Experts of a small language model: 34.5M parameters, a softmax router.
Below are experts of layer 8 (counted from 0) of a mixture-of-experts language model. Rows are named router (the router's row for the expert), gate (a neuron's input weights, with its number), up (a neuron's input weights, with its number) and show model dimensions 0-47. Each number is 200 + 40 x the weight over its row's rms, rounded and kept within 0 to 999.
After each expert's rows: a language model's description of what the expert responds to. This comes from a sample of Wikipedia text that the model never trained on.

# expert 29
router,196,236,187,175,235,198,147,203,172,220,232,268,195,203,185,184,184,239,192,171,185,230,221,204,207,157,168,232,183,156,191,190,301,210,174,245,205,242,137,248,148,140,226,163,162,227,232,205
gate0,223,188,241,211,214,71,260,156,145,210,205,203,211,145,217,168,147,239,131,204,204,287,175,142,141,242,146,186,170,214,148,178,174,183,172,209,188,212,212,194,233,185,194,205,213,258,149,229
up0,152,226,151,172,183,153,136,238,139,256,225,217,192,234,198,183,180,208,199,168,218,130,173,182,234,188,209,243,300,206,205,206,167,212,188,165,190,219,176,214,170,218,122,220,193,258,188,201
gate1,179,178,219,195,188,169,247,164,219,166,161,169,229,175,245,173,261,176,168,249,152,239,161,189,222,194,170,233,206,225,288,212,297,236,188,188,260,185,193,245,229,207,230,206,132,263,112,145
up1,211,209,174,234,212,240,244,180,249,207,185,160,160,212,122,201,182,221,171,201,163,230,165,175,182,196,235,200,184,152,248,191,185,183,138,188,207,219,227,212,213,167,210,158,242,141,189,185
gate2,248,218,198,255,186,201,186,195,174,287,266,201,187,246,143,236,205,214,252,212,216,103,208,206,236,170,167,176,211,140,188,208,215,236,235,217,257,208,216,168,137,166,241,194,200,285,159,155
up2,224,312,245,237,248,245,200,228,205,209,147,178,228,195,229,246,199,226,182,223,226,226,234,189,137,136,184,175,151,167,217,217,176,232,279,198,267,219,141,198,215,217,254,199,174,182,183,247
gate3,187,284,114,237,213,247,197,188,238,190,193,201,180,277,136,214,208,164,193,252,142,187,228,195,229,221,140,258,229,257,215,150,299,162,190,193,210,157,213,222,233,290,186,251,183,186,185,229
up3,137,189,180,212,238,200,252,148,303,218,269,192,136,211,163,127,188,160,184,229,191,268,161,163,215,193,147,123,194,174,116,202,237,177,226,219,195,206,200,248,173,242,99,128,211,140,188,169
gate4,242,174,176,225,182,186,240,171,198,241,218,167,131,153,217,94,196,213,150,186,220,196,220,188,182,215,181,176,220,198,169,200,225,225,216,191,131,164,138,305,157,181,170,187,212,269,172,185
up4,173,259,223,208,225,231,239,232,192,101,224,147,147,238,169,189,199,291,175,186,252,194,127,153,97,222,200,203,185,159,185,257,250,226,205,143,191,180,210,145,167,173,269,212,199,208,204,194
It responds to: Accented and word-final pieces

# expert 49
router,272,242,177,220,187,170,212,216,167,166,243,243,289,234,148,198,207,168,201,172,286,117,182,165,224,167,167,217,254,210,217,198,177,154,202,231,208,204,191,173,202,224,165,180,271,187,223,176
gate1,205,179,238,298,254,218,232,262,177,129,188,186,219,162,195,197,201,238,218,159,138,152,229,98,179,224,160,183,260,200,164,245,185,203,254,164,148,191,185,224,209,178,198,192,267,192,181,245
up1,147,228,196,164,249,218,186,243,170,215,224,215,194,206,235,197,249,210,156,218,286,130,192,165,219,208,173,222,251,220,250,181,193,108,236,177,277,237,218,147,247,285,104,133,212,236,159,296
gate2,255,177,197,257,158,297,169,166,197,151,241,193,128,201,147,229,273,118,201,183,202,247,157,168,207,179,166,145,227,123,217,253,200,193,209,214,152,200,200,240,200,205,154,206,191,223,235,202
up2,224,187,235,212,114,258,123,152,327,225,181,221,214,170,188,187,164,208,225,195,187,120,161,197,166,217,212,209,175,191,246,192,185,282,225,232,186,244,175,170,232,202,192,266,218,214,281,188
gate3,275,186,269,154,231,178,117,266,244,231,250,152,194,260,208,214,210,192,192,187,256,153,257,190,219,192,223,219,158,239,196,155,187,150,152,216,251,211,171,170,190,171,202,169,231,197,144,173
up3,160,208,210,172,168,236,240,197,281,249,192,184,240,148,193,216,174,210,191,220,169,202,227,219,249,177,214,186,245,201,256,204,138,260,232,241,200,223,223,226,192,170,232,346,163,245,168,189
gate4,202,243,146,197,234,215,208,233,175,137,257,129,179,161,231,201,179,198,248,135,230,193,226,234,187,203,203,205,167,170,144,226,208,266,173,208,226,195,204,169,185,161,183,182,291,89,180,264
up4,233,233,145,186,102,237,191,176,114,215,223,196,165,170,254,133,259,124,129,207,239,236,225,148,249,226,207,211,220,251,168,231,248,209,214,223,219,160,209,158,249,242,198,171,243,217,179,252
gate5,264,140,215,178,194,163,220,203,169,161,225,180,226,237,207,162,264,160,215,203,178,185,245,250,298,248,183,236,147,239,159,207,216,245,208,254,116,194,104,191,180,187,231,216,228,184,182,231
up5,258,195,221,230,151,232,137,229,184,175,264,182,162,264,239,184,132,214,186,200,199,200,213,254,237,191,183,261,170,279,204,161,184,207,171,275,216,150,170,217,150,202,224,244,233,151,147,242
It responds to: Noun-forming suffixes

# expert 1
router,195,120,167,180,241,155,226,221,215,175,163,238,216,192,193,266,219,212,224,222,136,172,153,175,221,234,232,151,217,187,222,248,118,247,198,223,189,146,110,232,231,173,189,244,259,181,134,221
gate0,197,223,220,181,158,259,199,257,163,189,230,200,297,278,234,199,236,223,214,199,215,165,128,128,224,135,172,183,91,186,243,200,155,153,215,200,232,222,213,258,202,184,180,244,229,240,282,240
up0,168,202,226,259,175,208,227,128,219,207,177,176,176,141,157,189,213,233,208,178,139,222,202,236,175,257,210,223,204,178,159,221,222,245,208,171,175,192,187,287,179,204,186,301,209,198,218,279
gate1,231,148,207,223,174,198,155,147,128,236,202,132,175,186,175,245,139,78,171,232,143,215,200,317,155,241,155,145,218,210,202,224,234,207,192,245,182,145,173,155,134,247,197,155,197,208,186,176
up1,228,202,174,228,188,165,268,206,274,261,156,240,184,195,245,247,119,194,182,154,231,198,206,225,114,196,213,216,159,169,147,168,190,214,128,179,201,212,246,199,241,211,204,269,195,197,174,216
gate2,237,224,232,238,138,188,217,177,222,166,144,205,268,258,165,191,226,150,161,279,176,257,220,225,229,238,166,180,153,199,248,174,239,165,201,248,226,190,153,202,256,167,169,223,211,194,204,212
up2,218,126,202,269,162,198,205,210,263,189,100,212,207,213,130,234,224,201,220,75,201,157,267,265,203,223,210,237,125,247,206,178,164,263,219,207,164,214,216,201,232,293,240,253,186,228,189,215
gate3,217,180,236,274,211,260,225,170,195,186,231,160,232,226,169,201,144,153,169,257,181,214,157,201,227,163,149,146,205,172,194,196,233,235,215,210,133,239,154,118,113,254,209,191,233,202,123,170
up3,230,215,251,249,185,178,229,239,235,132,140,165,236,199,284,184,186,192,209,145,228,154,171,190,178,140,186,110,218,215,210,208,155,284,135,237,227,213,200,181,257,212,260,241,176,197,223,282
gate4,203,274,213,171,92,229,164,263,186,159,207,193,159,297,170,140,252,183,252,200,203,213,166,193,197,250,168,208,269,250,226,228,181,192,248,312,202,190,212,282,216,168,172,214,221,237,257,233
up4,189,163,206,203,268,180,261,205,141,204,93,276,284,162,215,239,222,152,154,228,255,237,204,185,163,169,180,271,237,240,248,179,236,190,216,172,215,201,265,144,164,201,198,250,228,251,157,178
It responds to: Punctuation and structural fragments

# expert 48
router,249,196,223,257,96,214,257,219,228,240,168,190,218,191,269,255,169,226,164,165,143,238,193,154,189,199,197,178,193,205,134,167,202,179,160,262,253,171,169,172,218,247,172,225,280,245,172,191
gate0,229,219,217,148,165,176,152,183,213,227,251,279,150,225,235,209,239,227,157,187,165,178,180,170,261,154,191,209,227,137,190,263,214,111,225,241,273,191,242,155,248,168,192,238,177,216,200,229
up0,192,194,191,151,210,177,231,150,173,171,210,265,214,183,216,173,177,197,100,318,180,145,223,291,169,188,191,190,182,167,174,201,192,143,184,188,164,248,207,202,212,232,206,197,243,265,142,189
gate1,225,283,234,207,205,261,200,181,185,217,111,223,225,226,209,203,178,206,246,244,187,218,201,200,211,236,168,151,134,170,169,210,223,152,264,95,246,162,156,139,197,94,249,220,194,200,279,171
up1,250,168,185,119,230,134,200,234,161,195,185,257,243,213,160,208,166,235,161,225,237,152,144,258,249,275,193,229,205,276,229,205,215,183,216,185,146,202,203,201,216,101,113,193,261,233,265,177
gate2,160,177,211,237,224,193,232,229,137,217,152,205,240,165,196,221,209,168,97,251,256,231,273,194,134,285,169,112,149,197,160,226,253,159,202,256,215,249,127,209,198,205,182,127,192,153,247,184
up2,187,177,229,139,208,164,193,150,240,223,235,166,222,312,214,137,216,226,246,228,290,150,188,132,200,197,226,221,219,196,201,250,183,148,182,264,242,206,249,221,192,189,234,214,140,187,173,164
gate3,206,174,242,201,181,160,152,189,214,190,254,222,185,189,251,169,179,191,196,198,216,214,161,298,226,250,192,211,194,181,181,265,168,220,191,136,187,193,200,195,174,206,277,181,234,105,238,238
up3,221,139,130,161,218,148,200,216,240,136,241,140,229,222,231,171,168,202,196,183,263,148,158,229,192,220,213,177,183,240,220,200,237,217,106,197,210,225,201,256,194,139,245,219,214,136,189,180
gate4,188,186,219,242,152,194,202,200,144,157,200,248,175,187,185,116,198,183,250,151,226,208,217,267,176,311,187,162,177,190,241,156,231,194,179,185,165,148,168,281,191,211,205,189,259,131,132,208
up4,186,111,223,228,158,158,155,165,187,213,218,210,222,145,152,262,173,165,145,200,244,184,207,302,105,247,168,148,176,155,221,184,214,202,134,228,160,210,197,202,190,195,214,179,222,232,214,187
It responds to: Prefix-following letters

# expert 46
router,182,177,246,188,201,167,136,161,122,201,233,169,181,186,188,169,156,277,212,199,243,179,183,206,207,230,196,180,200,155,64,138,157,255,192,212,236,162,137,260,147,190,174,199,183,269,245,219
gate0,176,200,157,177,155,224,258,148,186,202,179,223,238,288,176,317,212,231,199,254,166,207,221,157,288,239,157,175,225,264,212,190,203,122,173,183,161,144,248,201,194,185,213,174,225,230,245,217
up0,206,170,192,146,224,179,191,198,221,200,212,268,167,242,277,222,220,204,195,264,229,158,173,190,146,259,199,156,235,202,217,157,118,202,135,231,150,183,224,164,243,141,201,256,223,181,240,207
gate1,198,134,232,230,195,142,153,135,242,198,274,205,173,288,166,232,235,197,143,175,185,114,189,176,313,155,191,139,196,195,191,197,126,174,215,233,160,298,228,149,176,143,161,260,165,230,237,232
up1,151,222,190,218,219,235,178,228,217,264,235,248,232,176,181,187,264,171,213,154,196,224,206,219,260,220,207,171,130,182,212,226,256,194,242,192,165,218,193,142,188,194,209,134,228,248,168,199
gate2,206,183,151,145,120,222,216,164,256,172,231,165,235,175,196,190,250,114,135,185,199,244,198,147,205,195,122,252,275,198,212,225,186,176,202,228,228,214,173,199,225,205,184,175,235,214,283,221
up2,217,156,210,193,195,203,128,134,176,208,216,151,265,201,208,180,165,197,215,272,214,157,223,199,229,235,179,180,129,209,213,141,173,205,261,230,189,260,238,225,139,165,177,220,203,257,235,177
gate3,213,203,307,195,158,230,189,133,152,234,215,244,262,246,247,95,245,197,193,247,213,162,170,193,203,174,153,157,250,257,172,207,185,208,206,212,148,178,265,263,212,148,156,174,180,199,231,227
up3,176,205,268,188,162,227,202,126,195,221,244,169,224,255,302,205,232,187,153,220,217,203,234,164,181,235,220,149,243,173,188,177,123,150,213,198,159,173,241,206,139,164,222,223,179,181,262,194
gate4,154,165,237,266,157,120,190,201,202,242,241,205,202,178,200,237,172,211,167,180,200,237,183,186,195,313,188,253,227,228,158,230,227,205,320,216,178,197,225,295,237,228,115,230,230,194,139,214
up4,187,282,228,181,176,154,214,169,229,175,231,239,134,210,192,148,197,177,173,179,265,254,219,149,247,164,213,217,264,219,184,235,230,235,224,208,200,196,258,207,214,198,196,148,230,242,137,220
It responds to: Word-final syllables

# expert 8
router,194,185,186,227,234,184,235,259,182,129,276,221,248,132,192,190,157,227,168,197,226,203,171,248,236,231,219,234,217,226,249,188,252,193,220,177,190,211,248,156,181,214,256,209,202,222,249,196
gate0,160,176,216,162,229,195,136,141,219,187,190,120,152,175,217,187,226,202,210,221,193,161,221,235,226,229,155,258,234,205,157,258,281,214,197,193,181,171,186,222,185,195,194,154,241,236,180,250
up0,205,230,165,262,174,133,220,278,278,212,285,224,191,134,144,261,187,232,215,177,179,196,179,166,162,194,210,189,80,155,290,197,229,202,240,137,260,171,213,167,240,223,257,171,185,133,134,151
gate1,245,227,170,247,199,292,220,252,200,156,199,186,211,167,134,158,249,185,167,182,185,239,222,291,170,274,178,211,195,213,154,239,270,214,169,196,195,195,244,199,278,244,293,193,197,254,203,123
up1,240,226,196,219,199,243,217,198,190,113,204,244,272,145,191,197,211,198,277,241,179,140,214,213,205,204,198,195,243,272,194,176,223,235,243,245,249,146,148,219,122,189,191,188,233,183,258,230
gate2,212,252,205,193,215,260,206,150,294,151,311,156,248,183,215,272,224,263,189,193,207,256,183,185,248,230,185,260,309,236,197,197,218,197,220,179,257,163,226,235,242,167,206,273,210,194,233,125
up2,192,150,272,188,187,250,237,206,172,234,205,214,177,169,230,172,235,269,142,167,171,200,207,152,181,266,196,219,238,126,201,107,221,138,173,218,194,157,244,227,167,184,146,222,180,110,264,232
gate3,256,141,216,243,140,273,204,208,209,268,142,189,228,203,163,172,230,201,167,200,127,218,149,161,170,246,148,164,218,177,168,159,273,156,150,232,192,226,239,165,260,166,219,149,137,208,174,261
up3,180,179,161,213,213,177,174,218,183,184,212,211,167,129,223,219,139,130,207,151,252,219,164,225,167,175,204,173,176,181,237,257,220,260,217,176,172,172,261,184,142,215,256,170,188,141,188,204
gate4,236,164,229,203,145,241,202,214,226,215,168,212,204,180,186,160,171,118,161,151,200,179,130,206,198,166,141,184,180,208,193,193,139,162,270,218,200,181,178,217,158,185,237,208,268,245,169,154
up4,192,181,230,182,237,188,160,217,201,200,194,168,99,136,147,192,224,171,124,219,175,144,275,228,243,149,217,222,209,227,247,201,143,203,196,189,193,196,194,206,206,190,259,262,167,163,239,300
It responds to: Name syllable fragments

# expert 37
router,184,207,237,201,179,173,183,196,125,138,225,256,323,166,118,154,168,130,161,161,303,172,224,234,211,153,160,245,148,250,268,165,223,176,229,185,239,234,192,208,243,206,201,232,247,181,242,190
gate1,224,214,162,254,137,233,208,164,207,135,165,193,191,177,190,164,225,117,213,204,226,257,154,234,278,154,192,234,223,160,211,193,233,186,176,285,224,148,231,238,157,214,248,190,201,158,276,178
up1,227,288,218,212,207,164,205,167,177,154,184,202,204,130,242,135,198,228,257,206,184,184,144,249,206,211,198,267,221,201,145,177,196,174,133,100,214,202,182,262,242,248,99,182,226,221,196,112
gate2,232,252,172,167,121,225,186,178,268,181,184,108,183,231,143,196,236,179,181,184,222,197,120,229,214,237,164,170,184,158,220,189,213,204,188,211,196,188,175,213,163,233,209,168,211,215,192,205
up2,172,264,246,175,257,166,177,225,205,234,227,219,200,137,165,272,214,168,237,201,201,169,156,155,177,143,243,219,220,186,254,196,206,228,146,186,193,201,199,200,209,130,223,118,201,171,188,228
gate3,187,208,216,187,145,172,128,182,258,213,231,221,222,249,288,216,190,276,189,219,176,281,129,169,192,229,191,161,236,232,160,202,262,161,261,237,172,229,225,169,209,242,262,177,213,262,180,168
up3,140,194,173,189,229,188,248,172,186,248,179,160,207,204,206,189,257,220,190,164,169,279,244,269,237,202,245,157,210,220,303,247,166,190,152,233,227,215,164,243,251,241,208,162,143,197,209,190
gate4,178,174,173,192,88,185,200,162,229,227,220,229,189,212,276,184,210,197,219,202,134,226,185,193,259,147,183,222,206,238,183,173,226,249,214,213,213,224,168,228,233,177,154,225,188,243,133,223
up4,206,198,180,158,256,256,126,178,242,97,193,127,194,247,205,164,208,231,164,211,213,180,171,226,226,213,215,154,276,232,259,222,212,170,191,224,185,240,154,252,249,113,206,148,163,199,205,185
gate5,209,183,183,260,173,226,161,239,164,204,201,204,217,217,136,153,180,180,166,227,182,211,140,265,201,199,140,141,201,222,100,197,157,223,263,171,166,217,186,201,187,185,146,212,188,233,254,175
up5,273,161,215,303,186,216,254,194,195,236,257,178,232,233,225,286,191,208,177,154,192,233,199,183,252,255,220,204,204,184,223,225,144,179,263,233,166,238,215,187,231,187,214,281,140,203,196,143
It responds to: Adjective and agent suffixes

# expert 63
router,222,206,257,228,211,187,240,185,123,217,121,202,213,242,188,190,184,201,208,264,286,221,121,268,197,216,207,237,222,229,272,199,238,181,188,231,243,242,171,262,277,141,190,184,166,180,198,200
gate1,198,214,241,183,184,212,234,182,169,245,229,201,165,206,156,178,178,212,223,254,253,210,206,233,180,180,215,179,128,123,223,240,241,166,205,118,187,219,210,236,188,255,164,256,289,149,256,178
up1,163,185,195,172,174,223,249,242,215,252,208,223,218,181,188,162,159,181,180,162,238,173,171,239,201,234,209,180,260,299,271,133,250,184,186,218,206,212,221,247,252,188,158,134,166,208,180,175
gate2,204,211,245,188,228,134,198,155,238,248,173,193,140,164,253,226,173,223,296,201,125,190,223,232,173,172,211,211,159,161,168,247,183,217,175,211,161,200,165,168,215,290,175,238,246,213,214,262
up2,276,205,202,140,178,191,156,175,224,282,214,144,203,144,251,189,234,220,114,137,179,203,149,185,227,170,211,166,276,229,266,211,201,171,235,155,220,220,253,195,199,221,149,166,121,262,184,187
gate3,209,193,239,157,140,211,250,175,181,216,178,205,183,243,200,179,215,211,166,239,192,227,198,175,146,207,194,214,216,225,318,235,163,182,211,231,221,117,244,226,193,198,272,236,220,236,232,263
up3,243,217,268,214,226,201,172,155,147,171,244,124,256,170,235,199,352,187,112,239,295,229,208,199,148,180,198,195,247,235,194,251,210,201,247,227,196,129,189,155,183,118,281,151,210,188,187,197
gate4,181,172,111,140,182,201,203,193,225,188,268,156,203,256,177,144,240,217,195,205,170,164,201,182,256,166,197,144,164,178,231,167,219,118,192,164,195,133,203,166,187,212,225,211,284,217,183,192
up4,203,196,185,154,189,261,182,273,232,147,246,180,209,179,273,159,125,196,217,150,187,152,176,124,238,114,179,171,235,259,136,185,98,167,141,124,167,168,136,267,215,150,187,176,227,199,224,171
gate5,255,162,200,192,239,179,181,134,170,234,215,126,201,149,161,112,276,194,95,183,152,198,251,173,190,127,193,154,220,249,195,96,222,210,241,197,181,170,177,189,214,130,281,168,226,163,219,235
up5,180,196,185,202,168,233,235,256,168,130,236,265,274,254,237,221,65,169,203,211,174,154,157,185,223,168,162,197,238,212,86,232,208,188,173,168,133,209,100,205,212,193,167,188,269,225,213,164
It responds to: Sentence and section breaks

# expert 20
router,300,151,193,233,265,178,250,195,170,156,241,170,194,230,170,220,161,168,240,169,221,147,203,206,198,226,219,99,181,282,159,197,183,145,218,167,227,232,231,208,211,197,191,143,155,217,198,221
gate13,196,269,212,132,119,236,183,132,229,198,230,259,250,245,208,138,217,220,121,174,141,206,174,195,278,204,158,216,262,226,156,206,255,183,222,232,199,208,242,255,197,169,261,204,176,255,221,186
up13,169,124,223,244,204,198,257,213,211,308,159,216,236,171,259,219,140,204,219,119,203,185,217,251,239,221,215,187,228,210,114,302,209,91,193,214,188,184,218,135,161,263,195,197,274,167,174,169
gate14,215,207,240,186,146,206,119,251,216,256,287,246,250,212,178,135,220,174,248,204,214,203,186,237,181,196,181,236,210,220,175,159,253,148,211,252,188,214,86,310,202,234,249,174,194,204,231,200
up14,196,203,235,205,171,144,154,231,121,237,255,274,210,227,214,211,215,221,219,131,275,182,248,163,147,236,186,182,140,179,129,213,279,199,222,218,197,143,199,332,177,209,145,164,198,233,211,226
gate15,152,242,215,226,230,256,278,251,131,245,223,194,266,210,173,154,199,168,172,210,226,116,209,285,216,182,177,193,248,176,244,198,263,182,184,252,210,194,126,189,169,207,202,188,210,136,213,238
up15,217,218,136,221,177,155,247,197,179,191,161,204,248,260,161,312,204,164,243,225,222,225,218,189,255,281,218,237,140,307,171,174,229,148,143,134,200,196,243,243,236,183,195,231,192,187,172,242
gate16,185,230,227,192,201,226,97,240,151,231,224,248,238,254,200,168,205,212,219,183,226,159,222,238,213,146,179,204,196,286,191,209,260,169,198,232,185,161,147,221,180,140,202,225,220,233,159,262
up16,266,136,283,286,282,237,199,188,157,258,169,190,224,164,179,192,260,154,180,238,210,234,177,218,259,203,191,180,176,203,213,236,253,149,214,170,228,209,170,149,184,247,189,232,205,177,256,185
gate17,169,232,99,216,224,289,203,155,232,207,215,143,209,251,280,202,181,101,173,205,271,193,223,252,197,256,150,198,153,204,160,266,180,173,176,211,160,213,207,191,192,179,229,235,218,135,197,212
up17,180,219,150,235,232,191,188,256,239,176,174,172,151,229,254,155,151,156,195,197,172,172,223,268,191,175,203,210,301,151,206,256,191,154,182,239,203,290,155,197,174,229,210,189,142,134,149,210
It responds to: Past participle endings

# expert 44
router,141,177,132,195,254,174,126,176,247,136,267,245,153,201,225,225,188,201,214,229,169,205,236,158,175,237,200,175,248,181,161,167,181,176,225,220,170,227,262,232,328,182,203,168,93,198,173,211
gate3,211,140,193,222,167,217,225,166,135,84,246,227,181,280,232,175,195,201,188,224,238,159,204,245,202,233,138,194,230,248,192,202,202,157,290,168,192,181,252,149,199,167,191,232,214,135,182,148
up3,204,118,160,249,179,198,202,177,234,174,174,168,238,198,195,200,169,232,164,201,115,244,165,243,189,227,222,269,188,211,217,182,181,138,238,165,246,199,226,191,254,201,267,209,215,193,228,215
gate4,253,240,157,189,186,183,201,189,125,191,253,166,196,209,199,194,188,155,124,163,181,218,179,221,259,209,163,180,257,167,227,163,94,220,219,233,145,215,234,262,197,137,260,190,163,263,209,214
up4,185,142,171,226,163,246,196,161,170,210,197,301,211,233,169,205,256,163,248,189,190,207,239,166,219,288,197,207,246,215,187,195,187,180,159,231,180,246,205,271,182,155,169,196,198,206,221,181
gate5,274,226,175,188,154,158,227,231,200,116,231,252,238,177,178,197,212,131,160,198,206,167,197,291,193,295,148,187,199,189,215,275,224,191,191,181,178,141,243,214,238,193,200,246,157,133,142,173
up5,210,247,274,137,229,208,124,268,171,217,197,170,193,238,139,191,135,156,180,199,282,201,186,191,254,268,185,180,197,157,125,195,226,256,175,215,244,161,177,175,159,275,232,193,187,211,223,259
gate6,264,250,159,124,192,149,186,138,208,171,262,224,163,250,134,195,166,187,180,182,254,239,241,259,196,309,178,179,221,169,194,222,229,205,152,217,128,250,215,273,259,272,225,225,189,230,191,223
up6,147,202,208,268,240,311,192,218,173,292,210,182,249,225,156,168,203,237,177,198,177,206,239,271,211,219,197,205,210,198,242,157,176,202,204,188,163,213,242,241,160,146,196,148,149,156,228,193
gate7,176,229,142,179,173,172,226,147,179,216,257,208,197,250,232,167,233,188,177,221,198,163,144,233,198,277,166,219,218,162,296,225,161,198,159,176,149,226,230,147,215,167,121,160,124,172,145,145
up7,140,203,218,154,206,168,161,340,238,228,197,223,220,190,186,213,219,186,199,223,152,290,216,166,172,196,176,253,161,212,175,220,210,193,223,185,176,241,216,196,182,166,167,182,198,241,222,297
It responds to: Sports and action stems

# expert 28
router,309,152,174,130,262,137,185,151,246,222,229,142,189,180,210,205,218,239,179,157,227,236,234,191,241,218,199,144,168,190,210,243,221,214,187,220,212,178,184,118,113,190,119,142,234,158,191,195
gate0,226,219,191,177,130,232,238,125,237,145,190,189,262,265,210,212,183,210,242,215,137,287,171,225,215,181,139,190,239,160,210,218,228,148,252,253,219,232,204,224,173,181,192,222,201,200,185,127
up0,253,164,224,178,224,225,254,205,196,221,259,210,190,166,217,274,207,212,200,193,165,184,254,263,203,181,222,194,154,199,221,210,245,209,201,275,248,158,166,227,170,225,250,198,212,176,164,201
gate1,209,203,275,183,207,217,218,256,190,213,240,166,196,187,253,121,195,146,183,197,186,249,204,156,209,228,176,221,172,206,211,256,215,167,162,168,170,219,184,198,202,221,217,192,278,268,196,166
up1,186,278,153,179,176,179,226,174,175,240,234,208,216,198,220,200,141,211,141,208,208,139,233,276,250,225,198,197,223,258,249,118,261,209,212,224,216,191,278,211,261,178,142,213,255,174,238,121
gate2,194,196,262,187,163,212,270,202,142,137,232,184,229,178,280,171,167,225,246,167,202,276,156,211,157,225,164,169,181,213,175,209,261,149,158,130,234,192,210,238,229,280,180,175,221,204,166,197
up2,170,164,167,224,167,211,178,165,250,207,142,158,197,182,142,257,103,162,177,210,209,98,193,158,220,266,168,229,189,216,166,150,170,299,155,199,171,201,158,196,207,142,152,159,255,175,271,267
gate3,214,194,151,187,173,234,158,128,254,155,214,199,163,191,187,233,194,237,234,142,227,210,132,210,203,169,148,205,221,256,163,249,181,208,180,159,189,237,219,240,264,131,136,228,168,246,251,257
up3,206,154,159,248,174,234,139,151,178,255,177,217,218,202,196,213,187,179,107,272,170,199,202,174,179,212,188,183,262,262,235,156,256,188,161,217,137,222,242,155,198,290,237,276,264,212,194,216
gate4,195,311,234,215,171,287,176,145,214,216,215,188,258,241,258,162,211,225,138,281,169,193,193,183,184,281,155,173,208,223,211,241,182,92,222,223,182,165,236,187,246,169,196,214,164,170,186,227
up4,214,185,164,165,201,231,141,195,201,167,173,168,213,224,126,228,215,172,210,137,194,277,148,203,259,187,176,158,195,237,224,259,174,205,193,217,186,257,121,153,214,176,182,182,198,198,192,209
It responds to: Conjunctions, commas, ph pieces

# expert 51
router,191,207,144,239,190,171,270,171,119,204,205,261,186,194,240,243,149,221,217,167,272,222,254,249,214,229,219,158,227,195,177,254,235,151,231,220,233,182,203,212,148,171,210,170,127,190,201,198
gate0,246,235,220,243,197,215,218,143,217,208,218,193,166,162,162,215,143,185,196,240,194,262,203,152,159,190,160,195,272,222,183,211,148,136,270,127,186,201,235,163,204,169,196,184,192,222,190,180
up0,289,201,135,294,147,189,215,206,192,216,232,196,193,217,196,244,211,193,220,210,200,150,185,146,199,166,207,244,200,233,157,144,219,254,187,245,181,233,280,169,296,259,166,181,197,152,250,210
gate1,161,152,170,218,163,194,211,169,168,136,243,197,228,207,293,232,162,151,211,191,256,177,210,265,249,138,168,118,173,241,220,205,199,233,117,203,126,194,248,216,127,177,168,161,197,171,218,253
up1,141,76,213,205,177,205,195,177,197,256,233,182,197,188,186,208,180,239,180,127,172,211,215,221,180,216,185,103,129,181,241,246,190,140,240,229,268,227,159,172,202,231,203,239,223,220,189,223
gate2,189,234,141,263,223,195,251,275,132,191,242,214,225,206,208,189,112,179,114,239,182,226,219,295,279,257,186,165,197,208,251,253,199,138,135,182,176,293,277,262,149,127,209,234,200,166,205,238
up2,223,179,236,203,178,171,201,237,179,188,127,203,230,153,190,254,256,150,148,199,257,223,207,241,163,212,211,228,233,133,123,119,180,137,260,223,209,235,195,183,253,270,218,263,164,259,127,213
gate3,238,229,163,175,244,236,201,228,235,210,170,251,278,298,197,219,166,117,166,247,186,194,185,201,216,269,159,146,192,224,217,178,218,185,199,284,216,226,219,216,279,184,189,267,232,240,213,192
up3,172,80,237,252,123,177,177,248,186,202,215,181,194,140,138,223,229,226,200,217,238,243,194,265,245,229,182,150,138,117,248,241,217,191,243,290,240,191,203,159,280,246,283,213,223,151,168,191
gate4,217,260,187,223,198,280,157,209,191,179,213,266,199,249,229,202,133,151,249,220,228,258,191,199,208,148,178,209,211,161,186,222,198,201,183,200,254,208,174,237,200,80,137,168,192,177,164,263
up4,147,222,272,234,231,171,187,225,219,226,142,181,146,213,235,243,261,176,150,202,137,189,232,230,146,266,223,204,149,254,242,253,193,222,172,118,175,220,233,223,110,179,187,168,199,196,176,131
It responds to: re/e after capitals